Experts of a small language model.
Size: vocabulary 4526, 31.4M parameters.
Training: a variant of SOAP for the experts, 306M tokens, 4667 steps.
Below are experts of layer 2 (counted from 0) of a mixture-of-experts language model. Rows are named router (the router's row for the expert), gate (a neuron's input weights, with its number), up (a neuron's input weights, with its number), down (a neuron's output weights, with its number) and show model dimensions 0-127. Each number is 128 + 32 x the weight over its row's rms, rounded and kept within 0 to 255. Numbers have three digits each.
After each expert's rows: "raises" lists some tokens whose logits its average output raises strongly, later layers aside; "mostly gets" lists some tokens that are sent to it at least half of the time. This comes from a sample of Wikipedia text that the model never trained on.

# expert 17
router:166157106173165155165159155097169121084169155173141167095162122166163157167158163170164095171159168126133101168102159165109169103151165082089093112170171158102152172170152156144158139164112105167167175162093120159126122173167116167106168167085136150165112121103155172170102165169178143115088162088137127091092156100094149115101157116127088129109160171090097088090167098112169168089131
gate0:127088125123108103132078121131179076071080156108175115141149156159147127132130102156159140136160144122095092124082150053111186101116127120118191117149129123150081094138115149068130098159096179114158103154064206147175129154142115143210123133145115126115129134192146183145121138075118133073139164189101153093106081119148154225112146154126126133140128107140109108141098179181131182105117
up0:162120157115128152090100128072106126092135085158094180096118097147135163137160131136092128139157152119159148159127085169133158157126157149142189177130086078130085176124127126102105110130098144158072118106101114097148133075114116222121093076099124124132174210135132176132150097095152134102145115074127103071153151123097186147173111188137143119078149117134166124146102235138119138095065
down0:135190201144035134116152138123143074078138145139125193124085126146150139133118112140057088094103137087173095106151149177127087148078096178130116129120131180099140137080119163212111163158089127158118111138138051157155121120111167063170087173131116176138134092150136151099133169142180129107164163111106114161139169079135105137115093093141160128165120124161115139150116134195163103137117
gate1:128157151109145117114179129169134208088182134112184105165150068121134092072127173113104044161152080138098173129183103142112175169101150159150128170030149165134146099140073137154129163153143123163167155102177098107125167089138179141130096137121136155168130136136106160135104185166104137152132089102172146156060145142123152119154135190105127131070113124117106068156114106129125112139145
up1:108129181100105129066131180133066132083115107173046159119079132182155105156119095121178156108142146159088069123074111139123122089134133112113109169127124171154124155154118133139051133150153157124124095127061113151072107139135187119121134138115104147072178090098122128097115160092083122118175153082146154153142079142178111078146146153079139118140120182152104128113224159158078133119129
down1:141145046136160095112193130104098114128122136145073070073143134071134141051138123151122092153057159115059163103136113143168038130047120090126147090157136106120119099089134134079085083151155101115090139128068175140167136146086098137180101156085155140105107123110138123126162127093124157136110167117117138086112138166145140093109104127124110138065159079124153161159149152103179156120147
gate2:169111168122133146112172120137140149169144075080137113087128133147160146103133114192192095160131106086108128154166154088138146166171121132092174137095124163137134181109187080144152066135127112101132141126127103122068120168167133122106155159189211122166109184117170135129121158055058142150132111113172157135132155118112076079084137126159107161125174071087135163153127099095160171174088
up2:075129163110069168125145107085135174136149152183093115149087125105084103127151169085081129107135175163142097054136106118165089116096123147103085121116080100127150141124081167118134144151133136141155129117094098123094158156156170088124071125129050129136146169095120115159146135171144114103150220129133105122144139130037161152163087142103108095128107151166042061155131178165131163125099
down2:165146090128044104104167176064151152101148145095130169107130092125155161150151131113115106122177099147192159152095112115127100130187131117169095098128146128205114101132120117133072071073137142139104086080103143134119136086124179133173124098115132199124115099147100138104135055171166139129159155112109123140095187162139149158171156076172221160101124114168129093088157134109104139122157
raises: "go", "inem", "pen"
mostly gets: " inf", " Ter", " ENG", " Spr", " Jul", " young"

# expert 19
router:128177125143141158137144150131191142099163126106137185121148120180176151184132160211168110169153187096132137159126186189124147111144168106116107128157161141089134159158153136149167149115146068147155157156125114156185145144169107177121139169102114109209088122062130154163099138174169135087096116104136099072130132138129147127054164148134097159153153165133062101129165125080171137088131
gate0:134077130120133188102174162119098108148215161131123194159147162152119187149136139071116057117164177077103106088068103165130109180140134142116132102104079140160122173087163165081144139133122113144151107144107184137101161106099056115117121143128177102140105124092159121082060122116191121061159113106086148122116122087155152078199109089115120132096097155113141101142136123126120117162133
up0:124095190143099156106154160108139117172149114161152091140114100141135131131131115071138088138124087144156133045117094131114129106161135137107158133165146069104131110173135172139087212146111160113114122094108162137113165183089089154096045154160124149093153143081152148073095162163112107161104099065161143101075062141129166074163078145141094113159085126148150147136149154137091070093068
down0:066151087121107139143128107106170149136155155153155093092132053127150034130107068106204154116115109149137098110094161148118086126162144100141133054161150147187166113140151175096098106097171117143161173179113121188157119114138124211165152105118098101181082154197133117081132147158172106081108160147117124091135127080104136090095104114123134134173130100137158126135119122101157074104131
gate1:132183089131129112092154120112126133106163163043099115118111135137133105166101182087132164171116120054101185148118092120144107143154146098124108129139098149122197107167148090128110171113186143111055073141110125133123172155132084092094149160101134152170166089176092136097090132101132136055156151086100164159163161129166136132112126080087073157075101120133151081103118159096186123196117
up1:108098129081211103142136127086141124132127172128190144093166159129081086079122112157196131111137074125144116123164179128114151164166135131085141111121085118129156101159037134166170171104140125192134062154155125113179111113117099133136117180088139123166105129161138157140167145100049048163091146160180102089114119131158101110139103079143126158129123111115127162106139130133070069097116
down1:182101117063140152146115136117134139077098154095087134103102167136146165085139110171155189104113139146166116159122122088097068133111188123129107135153215196114210104125138131120159126103090108109100167141136079136145145130179186163138095106133099155142102154159157128094152150168044113161155161108152118120151147094095088108132123079177114181137124115158093109093119157161188175171094
gate2:116151116128079131113085134171187115145113134079098137129097152108148146144128082124152140129140097109185098143199152192118159158175145186127088166157161133094108174133145128062124115155151092131088156140125149062185134132114103200106140120129139092127162102106114127108124178181156091162129051075133146143105165168178186184050135157120101101147123163157129112140155150131132155199150
up2:156160127164082119139107109101108133141103112065099136193116165127145164167143130156129099153141157110148125151186160141116157103128150145136124108135158105104124116147145169113062116161176127114119137186099142074172154090108063148135070153148189073178111088130143119061089185167171127155126090087134110105148133137221202122081144115089107136147143190144126174175113181125099161151137
down2:152099133138163063144072127142122161141120036095076135125133118140121079165179094138144112141111074173139154117125152169071088147121188090155161081129128098146130162067119043141114095122141149176088093104153136176090072145109158136131141144142086093106127118092099157058114129077155102182134117080079113111134085145140093129129102120124083114127128051095138145147091103155112161119084
raises: ",", " by", ".", " in", " at", " on"
mostly gets: "ated", "ted", " known", "ized", " used", "ired"

# expert 3
router:197162128149137151177128119109165091117180138190127183102139143165146158137167198181169127136140174124128143129138141175112223100151151088106095112157155163129183174173126108134148118124112128170170134156077147161136108135167139159087175140110148153116138152141181156161091164142154128135101159072132147082084102089087126113071171118088094126097148154105075054114161092110149166121132
gate0:180084138044092154086119138098183126106135103140132155087180136140122125143152101128119160109085149153101141090150136155157126078122108093131138064183112144151102089118080085132125093088135126137131121120121182118042111084107128113093169117136168182190177101125180130132157144120144129146159165115082066076102146155070145152078109163102080153131146155201136146106097164113073124097091
up0:079145130160138095118148186118141148090137209095150100148151185095129095118105200108127156109112159167130118129113152124147046169115154152153067169148113162093084151058145117150109100146155077124106087167119110167133116131098167137116142120174119107177190120074180107172160114121127105106118188119156058165157109072122129154125176053161119104091159088170131121142119142117146098150121
down0:065100124103110138107108101128169090097141172091135084152110108105106103064130135107124123128143162119171088121123090162127165102096149164093126146099142188098100095074104141127147135157065141105165137150125169097123173109144099073109064179204156098092104102103124134137113125132076118166135134133145187156161127127116140167131112055134165089156174095018095114146090122116190130126184
gate1:092104200154179144042122186122149184083168116161097068111141111041166081135161071141178111157138186145180093140134126122114108101136132124155146152101068172140136104088132104132149168119108080156121111166111165128091176148074141122175159119176128151110180125182158157168152078138100110123131144108117154118115160145138132133117121100124162129096122072190140108095157128152137072109136
up1:099105207110151130077157176111159160065101103201107058146118096059209047176140105115155082161106121159151087107159108131093111117146101149142147139124135168123150110072140104158142169081105087138123123140117159123104162161094101130156128122153140140122206149140139144169197099099105120144137160126076166151121134146116157105103166134148146114106112097197110144104173112172124098101093
down1:176160170055097173149131121178135085206154147152137121188066092091147150164169116099101128195122121111123166093108141137136129144122147114127115119105098148155128158105121078088087138100113089109116161145154169118098090116113128097172125064156150109105141139195102101051180140111130118136103145122129193181131178134153134118133122186173194119056159087124144106104116161104166106152165
gate2:155125146185156075127111157107145074155155048132127125139102190106185164118165153150139214096136148165145162146139117122095145127152075065117155143130097147108092117145091107128148131108166120062185126185183132103097149146092117189137113168131116124115138142065154130088083145113145132107101098073088110191121119133129121131164098154132135144123150199193114115083160120165115123079188
up2:059122152114121094126108137146097148079166167137116072150140079077126113195170087141083105091118153160141042191097105108124103174133150081088132092159131049094129138180149183105181120111099098142138099110123129126123164093148141094108099141156129137147121141119136138178192154120126112128102130119094164129158159152065096127153071123100133185113135110098126164163186127084098066162089
down2:147102177115181114137084132145127081113167134107105090187143104088157081137143084137166149086092138175092134156155130113088097116113098137115135140118136112070131081129177132169170127113141120152139125179124151145134150093095109137062068117129134149119176164136056158122163152138091159138026144082061153166139081141176124084123142163099145140158210149141137179078153118164159121131079
raises: ".", "–", ",", "th", "%", "-"
mostly gets: " 18", " 1", " 2", " 8", " 3", " 7"

# expert 12
router:169174110144190115148127157076160144059161143169148164098184135156151170178172166182153065163123156143149114150079150143067131109140169087114108118170166169076141143153133185153119130176103134136139125154086112122106103137232099150111178152066182130140113140094130170172141135179150163123102176109137118102116152134076152122120135136113106110084153129086094109113157121138163153084146
gate0:145160166098145099153233114092061124119114129130087184101164120131105156134137180136104106109156076109101119111120143122150132091133114129147162087154148095100082105126082176096120114147114109182136148197179126145085135113125075138088064127135126147174110133150133110117121128210098151128076126192110112161040107091177203178130137093147132079168130108120086124126154100121131125097112
up0:143067167172084124120107177188128189132094061193154132127131142172087137184144109166146180109158071107052182113087204146141143117096117108115139103110129155147178103109097145157091104149130193119143119113072057102143132176148057099108089167143061161125091090153154105106146147150148135139134118092148145121156141156151123113120121117120122155109133119108132099114052102148139124164131
down0:101169177094112061120168115078146167157171124086104124075194110074147122128115167088104160157169099176092126113103198106099126184147135116105125096137162127138112092087121124086159123163123214163126127165155067184086116098120112161109073090079172101111085132127136151085109164095105095110094093171155116112158134160118141135157114110114126103137095093082113115137087074081169128094116
gate1:135172122123158086115092109148141153073129122154133109078092124129142156145117160117088122128120147127146150141174185142075097085110127107153151092138138147092090120116144096191133129110103133130113061109106140149092095042165166211146101137033154106178177209114116137175099111172151153162114125123143114131140160088120139152127136164102109066103149090177156132183184109163195132102137
up1:105136103109123134083078080158156083083114136198145129106046138086140095108050118114122093109104156133155173146103115151118175093139148105185175161158117106118084103147164120144118117130130111118144104078190102102126101062182143082121161108130130128185122164068125092162129138151106114179115115105127098088120126080163132174167180158081089137069101101217118125104134100106150142108107
down1:069129142104137154098159200127120088076137116124187160169132160101080142083162201167119122127128125131135107145141138134102178100159134130145113116173134130133117209115120106097145120122165112205072088150156160099131094142128102234105087099086159139092157133151123104109170146113125124099131105187122145107109086111147100118049154121094085101146093070133119079129170110134107107120056
gate2:142082118175155089149103103077104140111137134101099093113119112142145153139117150096124079085112124112144098185135148119146172150094109137111176070166144135122122129198164151133129140113181115099099133096161138146146161099136033087094071092102124115149167161162063077097152141154116152111029153131183142090132189080115086128156123138058074158100170141115096114160180115089123122119126
up2:148111115120210159091147104132132158170166128155136125158125071050158125128138125132131100153108143096128134133127118098210094092097146135127126157116150094113117100169038167137155158129151114129152165111156177155109155176085196086144089093099094073174174110090131111132109187148146072092104116078133094151157145178122161159082104157203084149159134100138137092144103118126157129142185
down2:129151118081104097149127100219153163125045188073141170111157105150111161146132135104178116136166123052158137104069116136197145122145107125095145180135095106092155162122121104172186113120117106161077118103134140144163124125148154124120180094103171135072174114104072075167108108128143131131124129090119087123159103124151127123125150066077108133140186109184145129154125100094119170203109
raises: "in", "-", ".", "ic", "on", "/"
mostly gets: "ya", " India", " Kh", "gh", "istan", "iy"

# expert 14
router:166155110174163151162159155096172124087169154174140168097161124167160159168158164170167093171159166128132102170104157165110170104149165082090090112172173156102154169172151157144157138165110106166168177164095121157127120173165117166107172167085136152164109119103157173172102164169178142113088162088135126090094153102094147116099158117128087129108159168089101087092165095114170170089132
gate0:162081128165133160146163129102118122210120123136107102097112063135179161137143157121152104130085069111117138088159124148069188111127125146148148069163192142118134160132095131145132114172129152155083058082118116084169156141129121123130152110121145103110165150108144155110173149076090061240171152147113143119151072178089126095124162148106100160137109118072151141134169101160181107103136
up0:139163130173107118130095087140185085149101080134107163112123150150127129173163138089157124160120123121133124122155116115135100127122098139175093089165150103154166093139091096113130096116159092210137112175187083092181165118110085113122147078157152143098183101159055191099180142054109105101100119172128097162158099062130105091047112098068151120115077097113149127136122093156146146137156
down0:152125138126114104093071104117163109105138139132151141081153134133149108141129102075152133156125112084140171101164088192131140180149101124127093102176093078112122145128125116219090166137180139104132119116101091162145133126149113089145023079119105148138114117159127093166116143125153112106151148183085051138165088182164096161101124123099190121183164086093142124073087145159159095196119
gate1:120178147111158100009136110111171137129147188151093141090127158150091143151159140119121077121084084097136196098148135173150128126104149069147175111172147076075144175123151149103095121145118083136045225125110124157162107065152082151112121068118115152123099102090109130100097161165165172130169122099163148100137156118111132143129112126150126127067120102140125125090111118130156120086128
up1:116084086116205113103133116149187107142164116145104183134122144102187095164125053099161124122123084125147197129137105119173155198155110127131150107113156118100135093085186171106098138120089151141119140125090163153089061189144112142115092125143151091065145176093094101124129075188121112113110140126100118122159083121102124103130172169174105076109172119128176071183126113124157072136135
down1:105136162106106094144131164102133139121120117121136087138178065106164163140103112159105119148155112138145109147119107215141121161149140080101170134167121120077103013138145108115141100129093123122142185118118087131091122066092066150149146144123077100095123115111114119086190133128151074127133183130166177098168151138207170153147120092142029111137151115121145196117133098129120119118076
gate2:118177159134126140059093151104154137201147187169101155126131190137157098157180098131114196076139160112112175144089121148155151125171102137129106131189147146124125075173169174090148144107071079100147133104103112094113100106129130102132180070145163051096132188080151136121128177095131142065138120103127141108147104124139139161143153166088092122109116158175155140104096132097090115166189
up2:150137115130119124145137088152168154131130126059110165147133135088162054134134126165147095117174150100091123124129125140126121125136119152179125164142165166175113135099191115137148157107090146112157134113089121079134053226169109098144099149155084105090131096117090127062145122129121150076079147088045116096176106143191086131151124080163090123117141172092155193166186105088109117109117
down2:146082116125152134094132091079118131074135097120136134122138070065108064128085144159140111057112110080203059103181128117113135167145171127071122133163114176184119153088119162118150102150122109139113123071119142171080139105104148141190093133156081114166145132101084110131130106101114098081128126117125110072143142092149147136114160124201151150155136135127120176038165197156104091129110
raises: "et", "-", "ive", "'", "ed", "ument"
mostly gets: " Sy", " %", " Pl", " pl", " Science", " Committee"

# expert 7
router:166157106173165155164159155097170121084169155173141166095162122166163157167158163170164095171159168126133101168102159165109169103151165081089093112170171158102152172170152156144158139164112105167167175162093120159126122173166116167106168167085136150165112121103155172170102165169178143115088162087137127091092156100094149115100157116127088129109160171090097088090167098112169168089131
gate0:109107173154128117139113120108140126151113128118149129066104095125138199164102096110205157142108088088194072153175156117135112190204123141110087118166136084111112106143140175159090148142111206110112197067118135133097126140122086159110111152209102117164164110194122123161102183139108173076119105163131105135102138091134103131085154109128185134113146117128095108110188111090122127119077
up0:150117071165109132169162131120097098109125104119019098146193141113107173122110160145074150116097146081109176123171092117142133157128147167110128124128113128182146133076134097131160112150133097117149080135115140176152120106179159097053140114138148112134179121072205123170150186115117160168132169186141170145100095098098081084158184110165109110159172089135184115093123132158133109111090
down0:155129090143113205135118132119150119137148132103158127185140144156147089161064077113135124169085093117104151130153182156124178091111113171120136051149092116154158208143080119135139162094132070092088155121170123171107135174095166094157126121124102075065142127108165139077163122188144062134140128176148115100176138088150140152090128175139086102131117118045150127130129147071157140126152
gate1:078112065114157099149185097090128119155158145124130194174137090146099120133087087163130063193150113143122104126131139125099175185112126166091152056103109109104134159078128157187136161168102140094130092107112151122100136130122096117092132137064163063142148142088159133172111121130119083178128126143097043120121128106056125126134150167112081119148154137147167185104179099137109095165075
up1:090176124167128135128163092119092205111056135146142150104126141119176136091186161104116130043107138115099096155171105118134154113132161108127076099107179205101097074152123076118129216072108149072157128127134091098093111119133183168116104110163118123092185195139092129141139133140137145162080079177108167107146148121090183096084156156110155158130110090131131121126100142117118127147130
down1:131127199085118156128121142118182133124094121118077106086106127150124069135145120113090055154097164165097156173148129099102105191082172105140101099120120134101172143127181050136163092087064174163128125115168088176170155174115145088178103123137121103157151129168159129120115137112159147128101118139173087066138098094144081142140147101138159163109143081156106145184119167195089087084121
gate2:117157164157133156127148084156089132143138111123100150196090132137138124145109109127115156104141150145137142139171122157115101127090204164115145119091157132125138156208130171108113127125150115145128155167108149152109090127027187121138084116138120120106183151134065171147159171075134183101108141094195164153197095151110169108113220144203168110142176179133136155161118104139139154128170
up2:115081112126157140161091139170126181128115114076181142097163120130172117154097092092096119062159143096080136104156114118081147062084120219094143134169134144154121148122163198127146135167129122156150158143122136140163115128139095201091142114070094109163136102153203118112148099130137116083155118127165201187103139148081168113075120155142090100176162169111087135113110095131131156157174
down2:109108128115127145101082139131128170149153197114106132140139116135101130086140117161107122154157084121098109099115188177168150111134100134105136107083176085171155138161117141094165180078132136097137120078144119115118139136069118126094076122110090170073084215112106153068123174087125163124103103179111157108122158157135186078141070196179167068161165099122142156129169152163126151193107
raises: "iles", "ilities", "ric", "ests"
mostly gets: " have", " exp", " however", "%)", "ST", " el"

# expert 16
router:170157089153163174166117186088173159112178179116168145112144107169147148138176174150168072152172143159147127124138168163094140096114191103060144165179166181163152110164133122143160113170082099156152126123118111129125086119193072116106142149119120110138101155114131164163175215171119101126090137072123126040108110128137147095126169143095119123107148169139109128093164090121137147100102
gate0:116109167076104118089131101139134152114117206096158101128129144169162153132120143124144143187132114188184095151126132157110167159082113162122152102108159082136139091161089073123141067086156050149162160099060162141133142090153084138208175118096144090181144076119088126133119138176091120088108076090167116093100145141104076159141127132150096160123086069155131129129154088083129106100141
up0:096125159141115105132112070148144139119149202087190090172103147174149157165132131094079134191114102158147116113125136144139152123109116153111135104188109097127201071129089069122149080098139069132154169126082160122130100122135064076155199103140109100141116115081117104108149165136120162112140063108116119084097113087075138134121115165188073134102126115190116086191129080086108134128137
down0:090095173109112073206095152116111113134112109147086108168133134091106146165203149142179172147123126106130115120142093081165112141161141097126123137140135135141142170099216101186141079152098168076134105120134127176112165111130169114174190130107102112123191096121038107132138105120125155183118128118097098170166151165120115103158136125092100193077188120131138102146163160130123185134180
gate1:116131153107129201114143112137104138146192128128145126152164144089100151148122080155220111145089155127131153208080134155110121153108156105181168147140113148173103146211199118102123145137122142151170174116156137113073088047108110057129105099127098126151117165108150133071073183083095149110088131081141132200104105119112091108120135126122149126115147140157147145164140139147189119142083
up1:139111100170066131140113168158095081097095155104154122118110125119103105115150188167143154143147040100159112126158142081088144128147143109147170124147136168175122162121125143104112108159117146107224190118094062150141131132071084052167073156146116096155137084117114140119128116134163143125145087063116121150153114159183113118133161130125208124167178141128103197112147119098146140167185
down1:123088089122115144138103103158096158123072147127112186141160159185132108105168067117116147152120074186173105091114149134128115088128099090097117166061160105190142107144118136131115129087064075139168125153156119134157076067086110080106128163168133187232091126101094148203129119105124106158133135124111158179126159150120062100135129089115154104139122096159139151112126144119157070108102
gate2:154113114152104114075115144157105163098111166072115124115084165115103160168142152122146124107114100120133151106090102118090107151118099128132120218202145194158107103136118125228114129108146126137186127040111118082081164155179101106093101087173085099122132110126133161175143127134157121173129140136187155105102144110155101082098087180134144075128169195153133111103135152124116138198103
up2:100078159111124129160137115149149146128115110165134123115173107107131103077079132118117097117174122138118130108140065127135153132105116154154118049012139132133125117161108125065139114148154123117082145170120142169149079166083108107126152153125159124155074101139108150159116066166156177108109102123074122101179078107122174163154107108126030142104023101142156110140149164149134182118154
down2:169111179090155123165194164173166074105193106148104112112133162103146118101183165155108119107122131080186133102089134185123101149126137149108076102155056107158122157175115144120172135127077083128119100123121140138150147167179080140102143102081139145125094120154197093156137106163113119141128091110149114139135146165135134140130196130111098190108124095186099096142181124145081171138223
raises: "am", "it", "ars", "-"
mostly gets: "ain", "ceed", "pro", "hib", "etts", "ond"

# expert 21
router:166157106173165155165159155097169121084169155173141167095162122166163157167158163170164095171159168126133101168102159165109169103151165081089093112170171158102152172170152156144158139164112105167167175162093120159126122173167116167106168167085136150165112121103155171170102165169178143116088162088137127091092156100094149115100157116127088129109160171090097088090167098112169168089131
gate0:145137159112138175087197149098188081088133106157070107130097066106153085109143085152105122081090148072147115105126128112082175142158104121080119089189102129104143093168106124081154111136171093093171106136158074152172171111108109165076133089120130146106128134104150135100105188187151130181185113160134133122104123059137115143087082130089031130113145101122158117117132163130127118123097
up0:094153151141129135108120132159136119189056118151133134157070081158144178141095098185083120084128139115128128100172044173103125162169109096146131116130136161117207112122180125066141151088123152163107104179176088122109147109175096109131157080142155175127111065101095132142099107162160153147146109114160117126105106099121147076110087048140087087084128122092141114122115191150195112124156
down0:106083141177082114110177131137171122174166116137115159096077106087105101173142104096054125108169059137121137121173149161130112098147185098120120110119167145101155136209109086150143122099172151112119145092093117086156164130074155076101086066176108103144159156128101118108134148126056106151165131067166189131180128155121140171133122153137143111140140113128161093162191142189147147158158
gate1:132149144114095146112110137089116104177106117115136183117102075145126126134080113167181097123124161106071151141085129164148063097163171141159117083180181133087157102143114139217138071112129089105118144135114129102117144152100142096124097126122151153145134099135171139151113126162120163043198207152097113071106090154156109103170111133116166180145169187095118122071135125157099127205140
up1:152088113106134130150131103107186119154167106171161128145117079159090139123157180113162145141170141104151095131134102076095154131133115134074119103106161101101103132140134076118162121174135099152078067065189076180162201133125049160166136073132134096180103137130128100087082106139147106132163126136128080172146160093108159131090106110094117138089093119079206162135082138142167128086074
down1:146123117158084107106160136100159150192114091144121080084117153132131126143159090168151150061161126138136118158129128076075081152108134143148101122162121109121152154189113117156157129097087097103104099127100102150105116120025111125160107136147061124076101140145129255110141113162101156155151139044097126132151137110135156186123168122095158096144116140116155135086094075158146103117162
gate2:113127154141143134127108163076107107132132097156155131118143104060153154162101179103082126137094104110111075071118187123075138123131144112135141063123208104145124127177079147171124133150143132132162120075085186133127135154123130137087098119093110084109112144122139133118147158096123120161163108147069151075067081103170233117165139093139129113090158100114179109165091203062107132099135
up2:094098073121150164174158129069125145134156124143152105081147129156095135133140095127134161120131100096098149094134124074090095095158109082092228123049127089147162123130105164100135163109109162101135185098106185117097118193106123121125126136111103097146135154069080076215149112142177134165148135133071101159098109130118114106086173116121193139183118110158092183154159135116106083121119
down2:129119107111125062164079142123117120152068185075186150105127091125096157127124123086144175187130233134118126115154080119119107172132089158039098151125124160154176131127115104112168141131140109184161125110137148089196143141051165120127115131168168116110124149091107134141121122137140150097105096123130172151139119085120123069137101121088149137139142129118099134117202211137086196134113
raises: "ff", "m", "echn"
mostly gets: " Gl", " Col", " sub", " trans", " Turk", " Ol"

# expert 5
router:166157106173165155165159155097170121084169155173141166095162122166163157167158163170164095171159168126133101168102159165109169103151165082089093112170171158101152172170152156144158139164112105167167175162093120159126122173167116167106168167085136150165112121103155171170102165169178143115088162088137127091092156100094149115100157116127088129109160171090097088090167098112169168089131
gate0:136146086128094138120066102133126119148169138087133104193166194187123129146093125162104131105129093170147141160081139186131192143079150074073142115105102106160111161088083143146126110133092116107142124167129106153085128148111099125123152170109081096100143129179097114107106170124110157133159143162128015135139130141148128173104144112169113161076146112097122097107145121106134154249175
up0:088123099099116153140134119086070115099125150135168127139091054075145124112172090129080133102091154196104092111141092126136105028106137076115123124128166173163115114162129135156151075133070106162051161110109131163119133124150162131128135122128138068125193042112056136176119138155145077141126083128061169110138101097119121124101144066109120108143142129161138192127141135144116120164144
down0:126118056190115130110167100114101122064093083139187090117181135120099047098107114105196071188154164135146111147096135115101153165136097123123103153173139169121154145139105188146140117135115175107109088166087133146115180150145154058128050149150159142122118118063146108136131144111162053166166117112126105145099151118115116084119155095130149151067159163149145105113128090113146116195135
gate1:159180166082181180134115133128111161103100163156122145198144181166111149165144091159105108075126149071142096113130124092142153165117107129117205134102130127122171142125093146142133098125107125123127110105059109079131119101123108186170157165112107076141058111116107068233148156121114067118107058157109130080094112146074125178129132111131083154143161136170157106151087146146140152119162
up1:133108142132103085135130135175169127095146164114130136166136189161141155146103067107129097139105141196166214153142104138146138131151146118116161186059098117184101121109086104125150093102131106143183033159152108103116149101162133071127129149107109152127131104118112081162164149077071140137112133130105109136054100083148101143097157191161092163063133107107144064106114110132106128188098
down1:112157102163091127159188127133167093120147103127172128212113096127063123096145113113066085077145151065162144122136108128169161151150091110149112122113167141130112131102155092226097110135084174152107150146112169091167130096130130126142061080134133074189125151120078157099137126136121152129134139139176149153129152131100094093110053099107074115178125176109144156173113138059103137173108
gate2:152172123165128163095130141132128180139149169108096103066149128178135119154119127147127149193123116166158154104102152102140137105127147083153047164129099092126104120103175160147059182175123169104164059090104158125167100127139139047139122107136126204099192123092155101119114183171093112105135149119079129102088150098149103126172148104090168160088110109132181077173104101171144146141103
up2:074146107170118138140140087112155129155142088137100136134078085123120124099149135158097082126158187090104071058097116098135127103143115111094161169193152100194172178105105164108143177156122141131152084175143092104112161149163116112137133186094097072134101189120097137086116100107104101125174091152125159161173096203048102120121165186152110151117132119119134109134079095117143115187165
down2:151121084154124152160101167140110159145085151159099193120134148210160139155093166111153118125168133061124139081077164147191111096110125102159108137118143056122134170155114057118143140166157105118129161084175096102124089169112128070117107161176106077129138094100174129122073100173079130161128139175089046108126080124156125133133146129077098161096140105097086114115093138072127162110127
raises: "ul", "oul", "ible", "uel"
mostly gets: " Yes", "RA", "X", "AS", "OR", " Mos"

# expert 9
router:155128133185108131162170188125176153068173192190106165115170148158139120198121138170154109162180165136103113127067181161117124130118189105099090125160146196130158120160183117164153107162118117173151188153109078144120104155158094118102142162108143189182085141112125165146090144165167113136095150119105119079119115085127139073088129131133117128100166157091131097122148083096140177130122
gate0:170083108142118118184139127118128151108135107128097108124112142133121056071099160087120089123142073082087166080136114149137131121145162124076143130146136112201171129139117057128153136123098172120117161175143114089130132190148065172128085143153115082094122108163076174080145091177065096086074062107095121110155063118126139098112144088111061113130155141093114165131099201140130134141129
up0:122145118173081135160146127109109160148108100129086079105144157138145103128123159134121154097205183094127095118150152125155120128138104137042094142123100082165195123175128145106159138131062162184131154139178080092139097142158157086166141131152083068115110098148070154151118083116133104111052068184165152098176100066145141139172122077156134105074126176125125094092113136146097102127114
down0:154134119168119057110142131146136169138104124099161059171169160137067189133149181110098139124118115167159109160138089086128081105129172155123125182150167108089143127097137108105121172098144172132133104162152132085179213179106103131107176100138077133117165109138086122147096118194166145122122173077152114215094126135105161061130154116082117172099129098108121165100101086125158139091129
gate1:136152153167141137151120105113094045125171130146166168158190112095151125129122070120131112151120099125172157148127106132117110133133172162095184042158157183151153141155147105144119108106102094154102182091129111154130141102112126101093153090093140133208109131117057125131049109120018138144136174131128137149089076146106208104137113068118113139094117108139126159156140119097154167164111
up1:086164095150167098169100096153102123143124105064119139139107143132145139092106107088117159071106114104120151166163146171096165103193076121112147105141130148137131090110099150109104113052110127097148119175126157164121024106157126124193118176097176105089050135210150137118176131138115157157155070115122104103112152160118139169153108177086192138163101150162108158108139117108166145108168
down1:090107076178092107148102150131083115138178140083099181150083083070078129127124152101100125195124172106159149150158063106151167153095129170118118098137169134168079123075160121154184122125109136103123121116197115135112124205107147101149158121108107121099126126085095111125143134178108142136173116204090163150168126119107127116143168167066147122061124157166175084188152138138174129150149
gate2:162071152148192132141130171179110139136105131105097154050188069152145100171125107166134167108096167155123134184127171171163147161146179095123054165100138094094128128105109134161148140084092113097184132118136135101111142090148122151119113149162140135122171129132140121144163091132145116121136138176084042125139124127149095118156140152156220116195132145128125139128164095089120166104031
up2:170083186130139084133117178136195104144156118128113128142101164185122134081101166118133147102180135100136083106114151160080173166154083102136177146120145056120139117117112108097134097058108140190117195086138137127093107130135145162127107202166110126089180117100086149142155127145136133064116084152092163150090082109095124161129134106171189144156139151182127105163209106102126127112173
down2:152090122141172165146134143111163130126124210104023084148115145153167101079109108138155076111100157147144120124084114137165110077164117070105139090148152118088136140136118145143121128123158115118153099145144114114158153125184090164111143103153114152086109098149114168136109124086088192123124063136188097131101094161161153089157123170117158163142172164093083048195134103171101152103062
raises: "s", "ing", ".", "al"
mostly gets: " film", " album", " game", " music", "eat", " Film"